Weights of a small mixture-of-experts language model, trained from scratch on English Wikipedia.
Size: 12 layers, width 192, 38.9M parameters.
Training: a variant of Adam for the experts, 280M tokens, 4760 steps.
Below are experts of layer 6 (counted from 0) of a mixture-of-experts language model. Rows are named router (the router's row for the expert), gate (a neuron's input weights, with its number), up (a neuron's input weights, with its number) and show model dimensions 0-191. Each number is 128 + 32 x the weight over its row's rms, rounded and kept within 0 to 255.
After each expert's rows: "gets" lists some tokens that make up at least twice as much of what it gets as of all text. This comes from a sample of Wikipedia text that the model never trained on. Tokens count by the router's weight.

# expert 25
router [132 174 142 116 161 146 131 128  84 119 106 125 137 194 125 121  80 157 102  98 173 109  99 116 132 196 135 153 130 191 142 111 150 181 123  98 109  33  98 198  91 149 121 163  80  86 136 132 149 104  89 101 161 165 136 142 126  83 157 107 108 105 201 155 100 115 112 107  87  70 103  79 137 129  86  35  90 143  80 106 127 131 152 100 139 166 158 175 179 131 143 122 141 127 134 150 157 101  73 180 144 111 128 144 108  87 126 108 132 106  76  65 169 116 142 122  81 119 115 109 138  85 109 158 131  77 131  99 134 155  97 110 109  67 147 193  58 133  78 166 157 114 166 103 121 134 129 104 129 113  95 102 129 118 101 151 141  91 112 201 138  95 128  99 125  72 160 121 132 135 102 121 126 149  61 114 123 111  49 159 102 130 143 140 180 110 149 138  81 134  93 138]
gate0 [128 168 121 141 155 115 106  54 135 129 162 123 148 147 151  92 120 143 133 130 123 124 101 130 141 160 186 116 118 103 155 133  78 151 115 124 128  27  92 161 160 223  66 146 143 115 113 174 133  86 146 112 137  96 158 222 114 136 186 112 125 129 149 139  91 134 101 152  79  78 164 139 126  92 106  70  74 126 115  97 164 129 108  96 148 181 133 118 134 128  94  85 104 132 161 112 127  73 126 132 168 128  81  99 186 145 105 150 109  88  55  71 125  94 178 125 141 143 139 108 169 146 136 125 170 148 111 117 107 103 123 108 101 190 107 124  68 137 195 149 166 208 137 172  84  95 139 154 173 160 102  49 139 106 104 117 118 121  93 139 146 154 140 121 128 116 134 119  70 151 106 114 141 157 112 129 127 127  75 105  63 153 171 111 116  78 135 110 104 170 110 120]
up0 [111 144 135 106 174 141 139  90 136 151 115 144 170 128 174 108 148 116 163 183 114 104 106 142 163 106 177 119 107 104 111 151  83 178 100 156 144  61  81 148 161 165  63 138 116 126 134 172 119  81 131 155 124 114 147 185  96 162 131  97 122 130 170 140 137 160 147 179  75  84 169  90 152  88 123  56 101 149 150  85 135  78  99  65 136 135 135 143 124 129  93 111  83 153 183 142 147  97 146 145 140 137  90 145 142 113  86 158 130  76  85  85 151 128 162  98 114 167 111  64 108 151 134 101 120 175 118 106 115  77 135 131  89 168  77 130  75 110 169 155 193 180 100 174  74  59 154 130 142 127  73  48 169 142  91 128 108  88  99 117  86 130 159 162 170 101  91 105  99 126  89  95 131 110 154 174 140  92 100 123  90 154 154 141  92 103 136  71 108 136 134  88]
gets: " he", " \"", " it", " she", " they", " has"

# expert 22
router [117 120 162 164 185 124 105 144 144 139 115 133 130 147 102  93  75 161  82 135 104 138 136 134 165 166 155 166 127 178 180 137 155 167 128 118 103  80 110 194 132 135 104 209 139 155 140 131 143  94 135 103 124 111 152 156 145 131 116 151  92 126 133 116 130  97 103 109 141 117 103  61 171 146  53  95  83  97 114 108 176 123 172 144 153 127 173 148 108 137 153 129 120 136 126  98 164 102  98 107 119  91 120 135 131 107 144  70  99 114  78  94 164 111 114 146 120  70 129 112 134 104 184 138 160  70  94 100 150 169 142  58 109 116 178 189  66 122  97 130 156 137 103 156 133 130  92 139 104 166  56 127 166  92 156 167  98 139 124 212 130 162 148  91 113  94 206 102  95 179  83 142 121 201  86 113 160 136 105 164 144 176 148  98 217 103 167 144  98 142 112 153]
gate0 [180 103 101 126 129 169 127 221 118 134 150  63 150 142  64  98 130  70 129 142  94 145  44 169 124 160 123  77 130 100 163 151 143 107 154 172 143 153 154  92 123 108 154 125 142 125  98 129 131  79  76  46  73  96 132 134 116 115 132 166 127 134 125 123 143 160  88 105 127 105  74 112 104 114  87 125  97 142  92 140  87 144 100 104 209 159 120  95  70 156 181 119 137 153 179  64 136 132 113 148 139 146 160  68 133 115 158 161 133 147 114 121 101 106 108 146 175  52 125  76  96 147 116 116 140 146 108  86 134  98 161 103 162 128 160 162 157 177 141 135 149 153 158 128 157 107 140 153 128 134  95 161 125 142 106 114 101 159 123  93 112 151 183 128 103 124  91 101 126 175  87 155  69 130 156 172 156 150 112  76 142 152  54 130 103 169 124 101  76 108  63  66]
up0 [ 72 157 168 107 118  67 116  98 103 129 152 174 102 117 158 139 144 204 132 118 183  84 153  63  94 116  69 180 129 137 122 142  95  55 116  95 102  95 124 197 163 123  50 101 105 135  86 132 127 162 181 179 124 183 137 103 129 173 143 108 191 131 113  89 114 133 128 149  90 180 111  91 154 131 117  99 137 117 139 136  61 176 122  99 110  94 103 151 178  93 149 115  81 101 153 155 124 189 152 138 128 170 136 155 144 116 146  43 119 111 105 127 173 133 158 113 122 165 172 118 137 115 143 159  95  79  68 209 108 101 147 147 100 131 128 143  97  97 100 116  87 153 111 163 114 155 104 104 144 181 118 116  99  97 125 138 126 150  96 102  93 118 139  91 190  99 120 183 180 102 118 111 134 142  73 122 119 124 149 145 145 113 165 170 126  90 104 130 196 128 149 138]
gets: " on", " he", " On", " work", " it", "On"

# expert 58
router [ 99 188 131  78 110 123  81 156 117 115  99 102 162 109 135  79  82 148 104  64 148 147 105 143 103 159  90 198 120 151 169 113 136 218  94 103  79 124  86 168 103 147 142 143 139 102 114 120 154  58 167 119 100  97 126 131 143 134 197 169 123 106 181  86 119  73  89  79 120 114  86 150 127 123  42 106 137 135  95  85 108 166 139 128 142 170 110 114 146  66 148 137 103 142 109 166 131 125  78  80 126 110 132 100 162  98 169 149 145 107  91 150 167 145 160 102 118 123 135 131 148 106 145 124  95 110 137 187 133 167 137 162  40 134 155 181  84 114 104 143 135 123 150 162 115 140 134 108 130 175  72  75 113  95  94 157 119  57 132 136 159 184  92 108 109  87 191 135 128 113 163  93 130 143  85  83 158 140 136 165 160 192 116  92 137 144 113 122 108 127 181 130]
gate0 [ 96 161 122 123  88 141 116 132  93 126 120  58  83 100 104  96 142 175  85 141 132 150 208  90 142  89 124 123 126  95 100 102 143 159 114 149 126 136 100 128 157  98 146 168 176 193 136 121 208 130  76 135 111 100 163 120 134 135 149 198 165  77 167  86  59 160  95 135 110 179 118  93 173 111 127 149 113 125  69 112 133  93 128  89  96  84 134  71 209 126 113 150 120 104 121 119 107 182 145 117 182  98 112 105 161 100  79  84 150 122 162 145 100 160 176 134 123 128 117 175 146 122 205 146 130  81 180 123 135 113  87 144  98 107 166  88 120 120 113 151 118  97 142 131  98  77  92  59 132  86 135 160 137 106  88 144 163  58  71 146 134 131 130  83 132 126 119 167 139 175 124 173 157 129 118  97 146 107 126 161 121 109 102 124  90 120 136 128  84 165 162 205]
up0 [130 114 157 128 144 129 156 162 146  98 137 203 132 183 155 163  80  80 101  98  69 131 115 129  99 111  96 118 140 151 155 157 165 120 198 105 140 113 100 125  99 129 139 112 101  77 116  92 127 147 183 133 129 154  73 140 101  98 120  82 114 111  72 139 190 166 151 116  60  81 111 174  91 100 126  87 203 126 168 138 113 128  85 234 114 148 182 134  82  92 157 145 134 104  87 119 168 143 108 153 139 149 117 169  69 115 109 207 120 104 137 118 111 108  86 168 150 111 127  90 137 156  37 127 203 131 106 135 175 139  67  94 130 134  69 160 105 144 140 163 123 129 114 136 130 183 129 183 103 148 132 131 163  97 173 164 124 160 136 136 142  89 124 135  96  99 120 140 132  86 110 140 124 153  94 142 145 137 100 174 146 139 158 175 121 138 124  89 138 101  98  64]
gets: " of", " for", " de", " For", "eb", " his"

# expert 9
router [126 193 149 111 116 122 133  79 141 162  99 112 136 169 152 104  90 110  70 127 127 152  88 145 134 117 127 181 138 182 170 121  90 171 112  84 104  80 118 170 131 141 103 144 149 101  86 115  91  70  58 147 172 126 132  86 152  90 156 129 135 120 170 137  97 106 101 136  93  73  51 119 127 160  77 100 114  60 100 108 150 137  99 126 178 150 166  99 152  99 189 173 101  77 162 106 108 168  86 114 168  89  75 119 119 129 159 128 120  44  90  88 150 139 134 122 121  69 120 163 118 110 163 172 140  86 124 164 171 143 127 126  96 128 129 137  88 158  93 184 109 172 141 119 138 105 141 118 140 198  98 111 126 124 111 134 114  95 153 174 133 155 126 108  60  93 167  96 102 158  75 111 146 167  63 105 102  91  78 155 156 159 117 113 151  87 106 142  77 149  94 157]
gate0 [119 172  80 105 108 150  89 177 155 157 219 115 126 190 100 129 150 113  69 147 118  84 125  62 121 174 161 128 169 165 120 170 144 135 151 131 121 185 123 121 151 166 147 119  89 110 137 103 120 105 109 103 131 167 141 156 119 105 139  96  79 180 154 108 203  94  99 146 109 110 111 104 180 145 143 128 127 145  52 154 128 111 167  89 104 135 146  95  71  59 154 114  32 186 153 107 154 148 133 148  87 180  96 126 114 104 161 192  84 149 133 143 113  64 167 149 115 118 131 142  90 108 153 147 142 149 183 127 118 119 197  73 138 124 145 135 164 148 100  96 119  95 146 112 134 101  77 181 138 182 164 117 160 113 159 145 135 167 115 139 100 166  64  61 131  97 141 113 160 130 173 119 147 131 127 141 153  87 117 100 149 144 131 161 154 171 157 159 100 146 104 146]
up0 [119 117 179 159 105 125 153 133  54  53  81 129 153  99 167  82  92 174 163 122 141 171  92 139  95 104 100 118 129  98 146  96 173 133  89 101 176  80 173 175  85 113 114  99 198 120 126 110 125 158 137 136 160 107 139 114 143 172 143 170 193 113  85 166 101 177 124 113 142 135 128 167  85  64 106 104 125  94 146  98 108 186 148 160 149 135 169 170 205 147  82 136 178 133 135 108  88 103 109 110 151  76 206 135 160 114 132  91 198 128  98  94  95 160  71 112 163 119 101 112 198 160 136 133 118 105  58 107 122 145  94 142 128 114 123 133  93  82 142 142 138 150 117 139 146 174 175 127 134 109  84 102  80 129  83 132  99 124 113 126 172  67 144 133 147 144 130 175  68 112 109 163 114 164 128 113  94 138 106 128  75 139 118 135  96 112 129  84 134 102 177 104]
gets: " with", " by", " st", "L", " St", " against"

# expert 104
router [ 93 156 147 127  92 135 139 117 120 177 119 149 140 185 144 116 115 132 127  86 137 153 110 105 135 173 129 147 138 126 180  94 132 182  89 142 118 110 120 163  78 185  84 162 138 112 130 117 127 129 142  73 151 150 144 136 105  83 187 157 101  98 168 144 119 118  92 134  86  70 118 152 171  76  55  93  74 108 115  64 164 106 172 131 151 139 135 102 190  69 177 139 102 140 158 109 125 104 103 119  88 101 126 108 115  85 167 113 103 117  70 119 150  98 156 127 141  44 140 100 144  89 155 196 144  93  42 159 143 171  80  80 137  93 144 157  77 123 160 123 135 162 140 168 118 116 119 115 121 145  82  82 130  95 125 143 173 182  84 134 168 157  82 101 131 157 164 110 127 134  98 122 118 170  68  67 165  96  92 160 104 120 121 138 173 134  72 139 123 166 115 191]
gate0 [116 102 113 154 154 117 152  80 114 146 194 155 135 165  97 116 109 142 170  94  63 188 104  91 161 163 125 141 124  86 137 162  92 108 116 114 117 105  79  89  68 196 159 153 166 110 156  40 106 111 150 115 206 127  75  75 185  77 142  94  93 132 151 166 130 150 112 170 129 113  89 139 122  66 108 112  95 136 130 102 187 129 187 151 172 118 151 137 149 125 104 116  36 151 154 129  95  93 104 100 102 139 103 139 141 178 140 160 123 126 136 119 126 114 119 166 143  72  96 133 106 105  94 126 132 140 122 117 132 100 145  58 157 130 127  99 164 142 133 124 159 177 120 133 157 116  96 130  55 162 174  73  87 117 105 159 155 166 107 127 175 137 110 150 127 188 145 159 115  95 106  99 140 172  95  85 204 109 117 149 122 150 127 103 136 115  93 168  84 172  88 120]
up0 [115 130 186 157 116 140  88 148 127  97  82  93 113 146 158  83 113 155 101 154 188  71 144 103  80 108 102 148 134 179  97  95 175 157 114 139 156 169 174 149 164  73 106 101 111 112 104 167 155 140 107 117  43 118 193 157  95 119 107 187 166 115 117  65 126  85  86 110 111 117 123 138 103 203  91 114 136  98 140 186 126 169  84 124 155 156 121 129  86 132 135 127 190 108 110 135 175 172 124 158 175 106 170 108 124  92 132  86  85  96  93 135 123 175 111 101 140 157 132  94 124 153 110  81  94 154 142 108 115 166  94 181  87 117 122 148  85  94  97 110 110 112 160 150 135 151 165 119 190 167  80 146 147 126 134 110  80  76 134 135 132 147 132 116  85  49 138 100 145 181 162 160 118 102 134 168  36 166 106 153 156 122 129 113 100  92 144 129 123 113 185 158]
gets: " won", " for", " played", " place", " win", " to"